python train.py --n_experts=24 --experts_per_token=4 --d_shared_expert=0 --normalize_top_k=true --balance_bias=false --tie_word_embeddings="early" --optimizer="soap_variant" --beta1=0.95 --beta2=0.99 --max_grad_norm=2.0 --train_tokens=237500000 --dataset="wikipedia_en"
Below are experts of layer 4 (counted from 0) of a mixture-of-experts language model. Rows are named router (the router's row for the expert), gate (a neuron's input weights, with its number), up (a neuron's input weights, with its number), down (a neuron's output weights, with its number) and show model dimensions 0-159. Each number is 200 + 20 x the weight over its row's rms, rounded and kept within 0 to 999.
Before each expert's rows: "gets" lists some tokens that make up at least twice as much of what it gets as of all text. This comes from a sample of Wikipedia text that the model never trained on. Tokens count by the router's weight.

# expert 21
gets: " |", "-", ":", "\n", "|", ","
router,244,245,206,220,183,212,216,217,175,205,188,182,183,193,199,192,202,189,183,177,228,187,200,198,192,207,204,205,216,222,185,195,181,202,192,236,172,214,195,214,209,249,237,188,243,208,177,228,164,210,159,143,185,238,201,204,187,220,184,220,212,190,185,189,186,179,229,212,232,170,207,215,179,228,189,199,211,160,178,204,196,177,190,188,172,196,210,203,211,201,222,151,184,217,235,223,237,195,175,189,220,229,194,229,184,199,212,175,217,197,206,231,204,209,200,201,190,190,205,205,180,228,184,224,209,253,210,196,193,207,194,207,217,216,217,186,205,210,186,195,219,183,216,173,184,198,183,203,195,206,213,179,214,209,223,239,211,229,211,207
gate27,210,224,205,173,222,179,235,221,196,251,199,215,203,233,181,193,195,220,195,222,217,207,177,226,193,197,192,179,211,190,223,214,185,189,166,180,166,212,174,208,203,193,204,208,205,172,185,201,166,198,186,202,199,188,223,203,194,174,201,217,202,188,213,183,197,196,182,179,180,193,193,229,178,216,246,193,222,210,202,235,210,209,216,214,198,178,183,164,166,200,209,225,198,200,158,198,228,223,210,212,206,191,212,219,193,174,225,232,210,211,206,202,206,225,211,144,237,191,190,213,219,221,195,205,239,178,160,215,202,191,188,178,200,196,186,209,192,217,197,166,186,145,210,229,174,228,231,205,211,208,214,238,164,199,198,211,171,200,187,164
up27,238,227,200,176,217,177,208,207,178,198,186,195,213,235,195,176,187,199,168,184,217,203,183,245,180,214,183,173,212,198,204,203,204,198,176,172,211,210,197,175,214,203,198,199,189,222,188,223,169,201,196,178,226,179,202,206,164,179,194,225,206,184,206,206,180,205,205,213,204,173,196,208,180,239,224,212,187,199,217,223,211,204,203,225,185,217,170,159,176,201,215,212,176,188,182,134,230,201,215,210,217,200,193,208,228,202,194,211,215,214,205,194,195,222,197,156,233,191,189,219,219,199,194,206,246,182,198,197,199,218,187,176,165,219,171,191,171,224,204,157,178,166,225,222,162,221,218,168,223,207,212,240,198,230,223,200,187,218,201,202
down27,195,214,200,204,202,208,220,167,193,208,190,201,229,155,211,192,182,168,241,211,216,206,183,168,215,205,205,209,213,165,207,190,185,238,229,212,229,191,227,197,192,225,197,191,197,188,214,215,216,174,193,216,200,205,214,194,186,195,225,177,201,206,250,228,165,192,221,193,192,226,199,156,215,165,187,189,213,216,216,218,180,199,190,180,204,191,201,207,208,189,212,222,196,204,215,179,155,227,188,206,185,180,220,180,202,256,173,210,171,202,195,238,163,201,168,186,173,206,201,207,177,197,214,200,199,210,172,213,191,212,185,232,190,217,161,233,204,192,235,186,204,196,205,220,188,201,192,196,155,230,179,171,188,217,218,182,202,206,240,162

# expert 23
gets: ".", "\n\n", " | ", "==", "0", ","
router,232,235,183,159,215,162,215,207,196,202,242,162,179,200,224,169,192,203,178,202,194,179,219,195,182,227,196,169,192,212,159,214,188,183,178,187,202,241,190,205,172,189,204,225,180,222,206,182,198,186,196,210,230,183,192,201,165,179,177,182,206,209,200,221,223,203,211,153,194,211,233,205,222,210,208,190,182,157,204,214,201,201,201,192,226,170,193,215,220,208,199,177,178,205,191,179,182,192,172,224,189,206,207,209,219,227,194,251,197,193,194,206,219,209,215,206,194,224,170,210,208,207,222,217,194,193,157,194,217,196,187,245,192,240,194,191,216,230,218,193,167,186,203,188,180,239,232,226,190,212,173,189,170,202,212,215,203,207,170,181
gate11,180,204,195,202,189,188,227,218,187,170,216,219,221,196,176,209,204,192,178,206,198,202,237,214,189,190,203,219,183,213,233,199,157,188,198,168,216,199,181,212,207,209,219,188,208,199,204,193,191,197,191,191,190,191,159,198,229,210,209,216,179,206,188,196,192,218,169,255,188,229,200,223,211,192,200,172,203,193,196,218,180,189,197,202,223,215,213,197,177,201,218,153,211,229,224,185,229,221,240,206,186,206,205,225,179,187,204,150,216,181,213,198,209,210,184,220,166,213,202,186,221,221,243,210,208,214,233,227,169,244,197,199,213,159,203,230,174,197,216,210,225,245,200,168,170,201,178,231,201,176,184,202,203,190,244,212,188,184,234,226
up11,182,219,182,187,191,179,220,197,175,172,209,223,216,182,204,213,179,231,168,178,224,177,210,207,177,185,209,215,194,205,217,204,167,195,211,173,187,221,175,204,197,196,218,203,224,225,187,224,197,219,201,221,187,175,186,189,206,186,196,214,191,216,213,218,179,184,175,239,187,213,202,221,186,219,176,178,224,180,204,225,180,211,183,189,194,185,215,215,192,203,224,152,198,224,220,189,208,207,203,213,190,214,196,236,216,182,198,153,215,199,226,215,211,214,209,210,173,231,193,206,232,192,230,214,204,222,214,206,180,258,208,205,222,179,208,231,176,182,248,237,231,240,198,174,187,192,179,247,203,192,168,212,188,167,247,197,192,193,212,196
down11,196,221,183,168,175,209,210,222,181,187,224,206,189,218,197,172,177,177,184,188,231,178,189,206,143,176,219,189,202,181,173,165,205,185,198,179,200,182,210,214,227,200,237,178,202,199,188,224,178,224,176,174,199,172,218,206,192,213,185,182,216,216,197,244,226,181,212,196,215,200,243,192,219,153,218,167,236,186,205,197,167,202,208,220,211,236,217,224,199,200,208,188,176,206,223,192,163,213,191,202,208,215,193,218,164,193,199,203,220,180,217,240,160,226,224,214,198,190,181,172,190,204,203,184,175,203,223,226,207,216,229,202,201,187,194,220,171,232,182,196,189,208,200,218,203,200,148,195,213,179,202,189,194,215,170,205,202,197,218,170

# expert 7
gets: " ", " | ", "–", " (", "-", ", "
router,235,169,186,186,233,227,197,197,165,212,178,187,151,205,191,208,204,190,199,230,195,187,173,190,186,186,195,236,174,230,190,206,226,199,189,201,209,174,214,183,162,190,170,204,145,193,191,220,205,164,223,235,221,209,198,208,192,196,206,181,228,205,189,186,211,193,224,226,205,210,196,217,221,166,190,203,189,189,192,185,196,243,190,190,195,188,185,214,213,177,161,209,188,213,206,183,191,191,176,184,208,199,197,157,213,219,238,168,199,208,199,189,198,207,173,202,200,188,193,217,199,208,185,191,186,197,190,185,217,191,167,185,192,222,218,176,206,206,186,150,237,144,211,214,176,196,201,168,214,219,234,226,212,220,203,192,221,226,203,162
gate8,202,200,213,161,164,199,182,208,183,187,195,221,184,198,183,223,201,181,213,232,167,149,206,211,212,192,212,207,198,220,212,179,185,211,210,235,214,192,210,204,201,169,189,206,198,163,232,217,220,221,184,171,231,226,185,188,201,210,194,216,196,173,197,195,229,213,200,202,210,246,220,211,204,181,218,213,214,212,210,192,186,201,162,228,188,239,159,188,210,218,168,184,187,194,189,224,223,221,214,188,183,193,201,177,188,179,199,224,208,245,230,244,198,193,166,167,195,202,221,225,228,185,205,223,206,221,158,212,228,220,218,188,200,187,191,205,166,191,208,180,192,157,220,207,159,207,189,182,184,172,214,206,185,198,208,201,213,173,228,209
up8,225,229,182,253,209,195,240,196,209,170,218,167,205,178,215,187,223,182,202,189,200,229,201,179,188,229,178,192,220,184,194,193,224,200,212,168,203,235,194,180,209,249,198,206,193,221,197,200,180,218,201,216,187,190,198,213,208,163,216,147,207,228,201,214,203,216,193,193,197,191,207,171,186,238,185,157,201,184,213,219,231,202,236,162,213,168,217,205,173,211,217,182,245,216,178,176,176,204,191,202,214,225,195,233,207,218,199,194,181,173,195,179,207,163,226,212,206,215,192,189,173,219,200,196,193,167,230,195,177,205,193,199,200,210,178,184,233,202,209,210,200,236,194,178,217,201,210,188,194,221,149,175,214,192,198,167,189,194,200,198
down8,187,173,200,223,183,171,185,200,231,173,216,194,213,195,202,191,216,217,174,175,219,196,201,214,155,201,197,182,222,176,177,187,236,192,191,176,197,203,242,182,212,206,204,243,204,186,204,204,165,182,215,161,198,183,196,210,226,233,184,209,215,220,234,209,193,238,184,201,239,197,192,182,229,227,211,211,179,187,198,224,191,196,177,199,198,205,205,197,185,218,192,202,175,223,142,201,219,209,212,185,206,244,199,211,216,193,208,200,205,212,196,210,190,201,192,197,210,179,249,205,139,212,194,172,184,141,191,190,204,208,220,197,210,194,182,199,201,232,223,238,196,189,177,216,205,194,172,200,208,226,177,195,163,159,212,199,213,195,205,217

# expert 8
gets: "1", " | ", "2", "\n", " |", "| "
router,217,194,171,211,224,212,209,190,173,207,185,197,216,209,203,175,182,202,197,203,229,185,185,212,181,188,233,167,204,226,227,217,211,174,226,203,230,220,187,273,194,202,206,203,207,204,184,202,193,194,207,203,224,165,184,192,209,202,200,184,238,174,203,198,201,174,196,219,198,191,138,255,173,195,223,208,167,230,246,220,174,195,189,214,217,203,195,217,226,226,213,198,196,208,161,210,195,201,194,232,192,185,179,224,182,190,202,203,207,196,192,198,195,196,218,186,191,198,185,244,214,211,212,171,181,217,170,186,151,172,200,197,215,213,222,241,210,242,185,208,198,179,221,193,202,196,197,192,186,236,220,202,208,196,203,226,185,213,175,192
gate25,211,179,219,199,193,193,155,200,201,194,205,199,183,179,181,201,206,219,223,199,189,190,188,237,185,186,192,178,198,228,178,190,191,201,200,184,210,208,178,217,219,208,176,194,212,179,212,210,203,190,185,182,209,185,194,224,206,189,181,205,209,179,177,220,147,219,153,214,211,166,164,231,216,193,200,247,188,244,202,237,197,202,200,188,168,206,206,188,188,223,197,240,186,219,156,137,189,233,196,181,208,189,205,180,203,160,180,217,199,203,210,205,232,171,206,200,206,202,168,199,204,199,185,186,183,156,177,189,214,226,196,224,201,195,196,241,165,205,216,210,181,213,180,228,180,232,219,183,180,198,215,215,214,196,189,189,165,185,175,188
up25,216,209,193,187,227,237,170,186,185,188,195,173,183,197,219,232,213,218,181,177,188,213,200,186,202,193,205,185,216,183,200,226,179,195,226,196,188,183,221,173,167,220,226,191,204,229,152,210,204,225,211,192,230,213,177,184,169,194,197,212,198,230,196,184,242,200,225,214,212,217,204,215,210,217,173,182,197,192,192,164,209,235,176,184,226,180,186,194,210,171,188,205,204,213,226,199,213,159,178,184,225,235,190,193,203,223,191,178,220,198,231,191,188,242,213,209,178,207,201,204,197,185,145,210,191,206,208,194,213,181,231,171,216,240,222,166,237,177,252,205,206,187,213,176,211,224,209,219,195,202,186,178,207,199,213,211,229,224,222,193
down25,206,187,198,182,184,224,192,194,215,222,231,228,175,220,173,231,174,195,181,196,207,214,210,175,200,176,198,198,225,165,183,201,212,210,205,195,202,253,186,174,205,199,196,174,172,206,200,188,195,186,213,208,233,226,211,188,194,184,232,203,197,235,192,161,182,223,205,224,212,163,197,228,227,211,165,206,202,207,193,207,161,189,195,166,218,200,186,208,221,186,200,217,204,201,210,185,228,195,182,180,215,191,189,174,208,196,183,134,224,191,215,181,206,224,200,200,148,209,203,164,199,202,185,186,190,229,184,179,194,215,220,205,224,169,197,197,212,206,209,189,226,212,206,137,208,231,176,183,217,223,198,180,180,200,224,193,217,234,229,186

# expert 19
gets: "2", " c", " s", " f", " B", " m"
router,219,180,196,237,188,206,162,204,207,188,210,194,215,205,203,172,248,209,207,220,220,225,188,203,174,206,203,224,208,185,196,193,217,174,184,219,208,174,217,169,188,204,220,220,255,172,181,233,149,177,190,205,199,201,175,207,204,233,169,191,222,183,210,224,188,215,188,175,204,205,149,218,217,188,175,194,189,233,189,195,198,199,187,174,220,166,200,190,216,195,208,209,213,212,191,238,186,179,191,214,195,175,195,193,196,188,235,195,223,190,187,184,210,231,173,191,203,205,211,199,231,201,195,197,187,203,207,201,185,143,182,182,218,202,173,196,198,227,151,185,174,204,190,178,213,179,141,204,188,232,233,188,193,195,191,181,194,202,200,186
gate40,233,208,252,215,199,212,204,218,171,168,203,235,223,206,201,181,235,201,225,230,170,193,177,196,169,219,203,200,197,237,178,198,190,198,169,230,190,200,221,218,201,177,184,196,207,201,202,198,205,215,180,227,191,165,153,199,197,197,203,207,186,206,196,231,201,234,197,190,201,188,195,190,235,205,204,212,228,186,182,234,191,183,195,175,181,173,147,207,207,193,180,212,191,204,167,226,239,193,196,220,191,206,205,194,154,234,198,201,213,208,179,213,232,196,236,198,200,199,201,194,183,211,265,199,200,214,174,207,218,196,164,158,167,221,192,167,187,201,166,188,195,192,180,204,182,196,217,220,184,205,191,169,219,193,191,195,202,189,194,200
up40,171,207,229,204,212,213,170,193,190,176,198,224,222,205,191,214,198,184,228,223,164,228,206,188,214,186,199,176,185,196,205,219,212,205,164,221,208,182,181,189,202,207,209,157,203,217,206,171,218,209,193,207,225,206,141,178,191,245,201,177,195,218,213,217,166,210,171,186,201,226,184,229,233,210,196,218,197,241,199,183,184,221,186,187,191,206,190,183,203,200,178,240,180,200,191,233,258,201,212,216,195,209,233,194,210,206,205,181,227,190,171,191,223,227,189,194,195,187,215,189,183,214,216,186,218,209,241,183,233,196,177,171,189,202,198,221,143,192,186,163,215,202,198,240,188,188,201,231,185,192,181,193,198,194,176,185,183,200,228,200
down40,170,193,185,195,232,211,171,189,168,192,194,204,214,193,209,203,203,187,235,216,185,204,207,232,172,205,201,167,177,205,207,160,192,178,165,200,183,158,216,178,180,241,151,216,185,227,217,186,212,201,198,204,167,205,175,193,229,195,178,206,183,239,186,218,211,220,199,193,181,162,214,180,203,207,193,241,195,205,202,190,192,184,197,185,174,178,233,171,215,186,160,193,210,209,202,207,244,229,244,216,208,186,215,191,230,219,210,207,195,209,169,179,161,179,219,160,177,176,198,218,195,209,215,182,202,178,169,209,200,174,198,202,189,203,203,203,215,205,175,183,198,201,176,189,203,188,216,221,214,207,217,187,242,183,171,203,183,193,226,173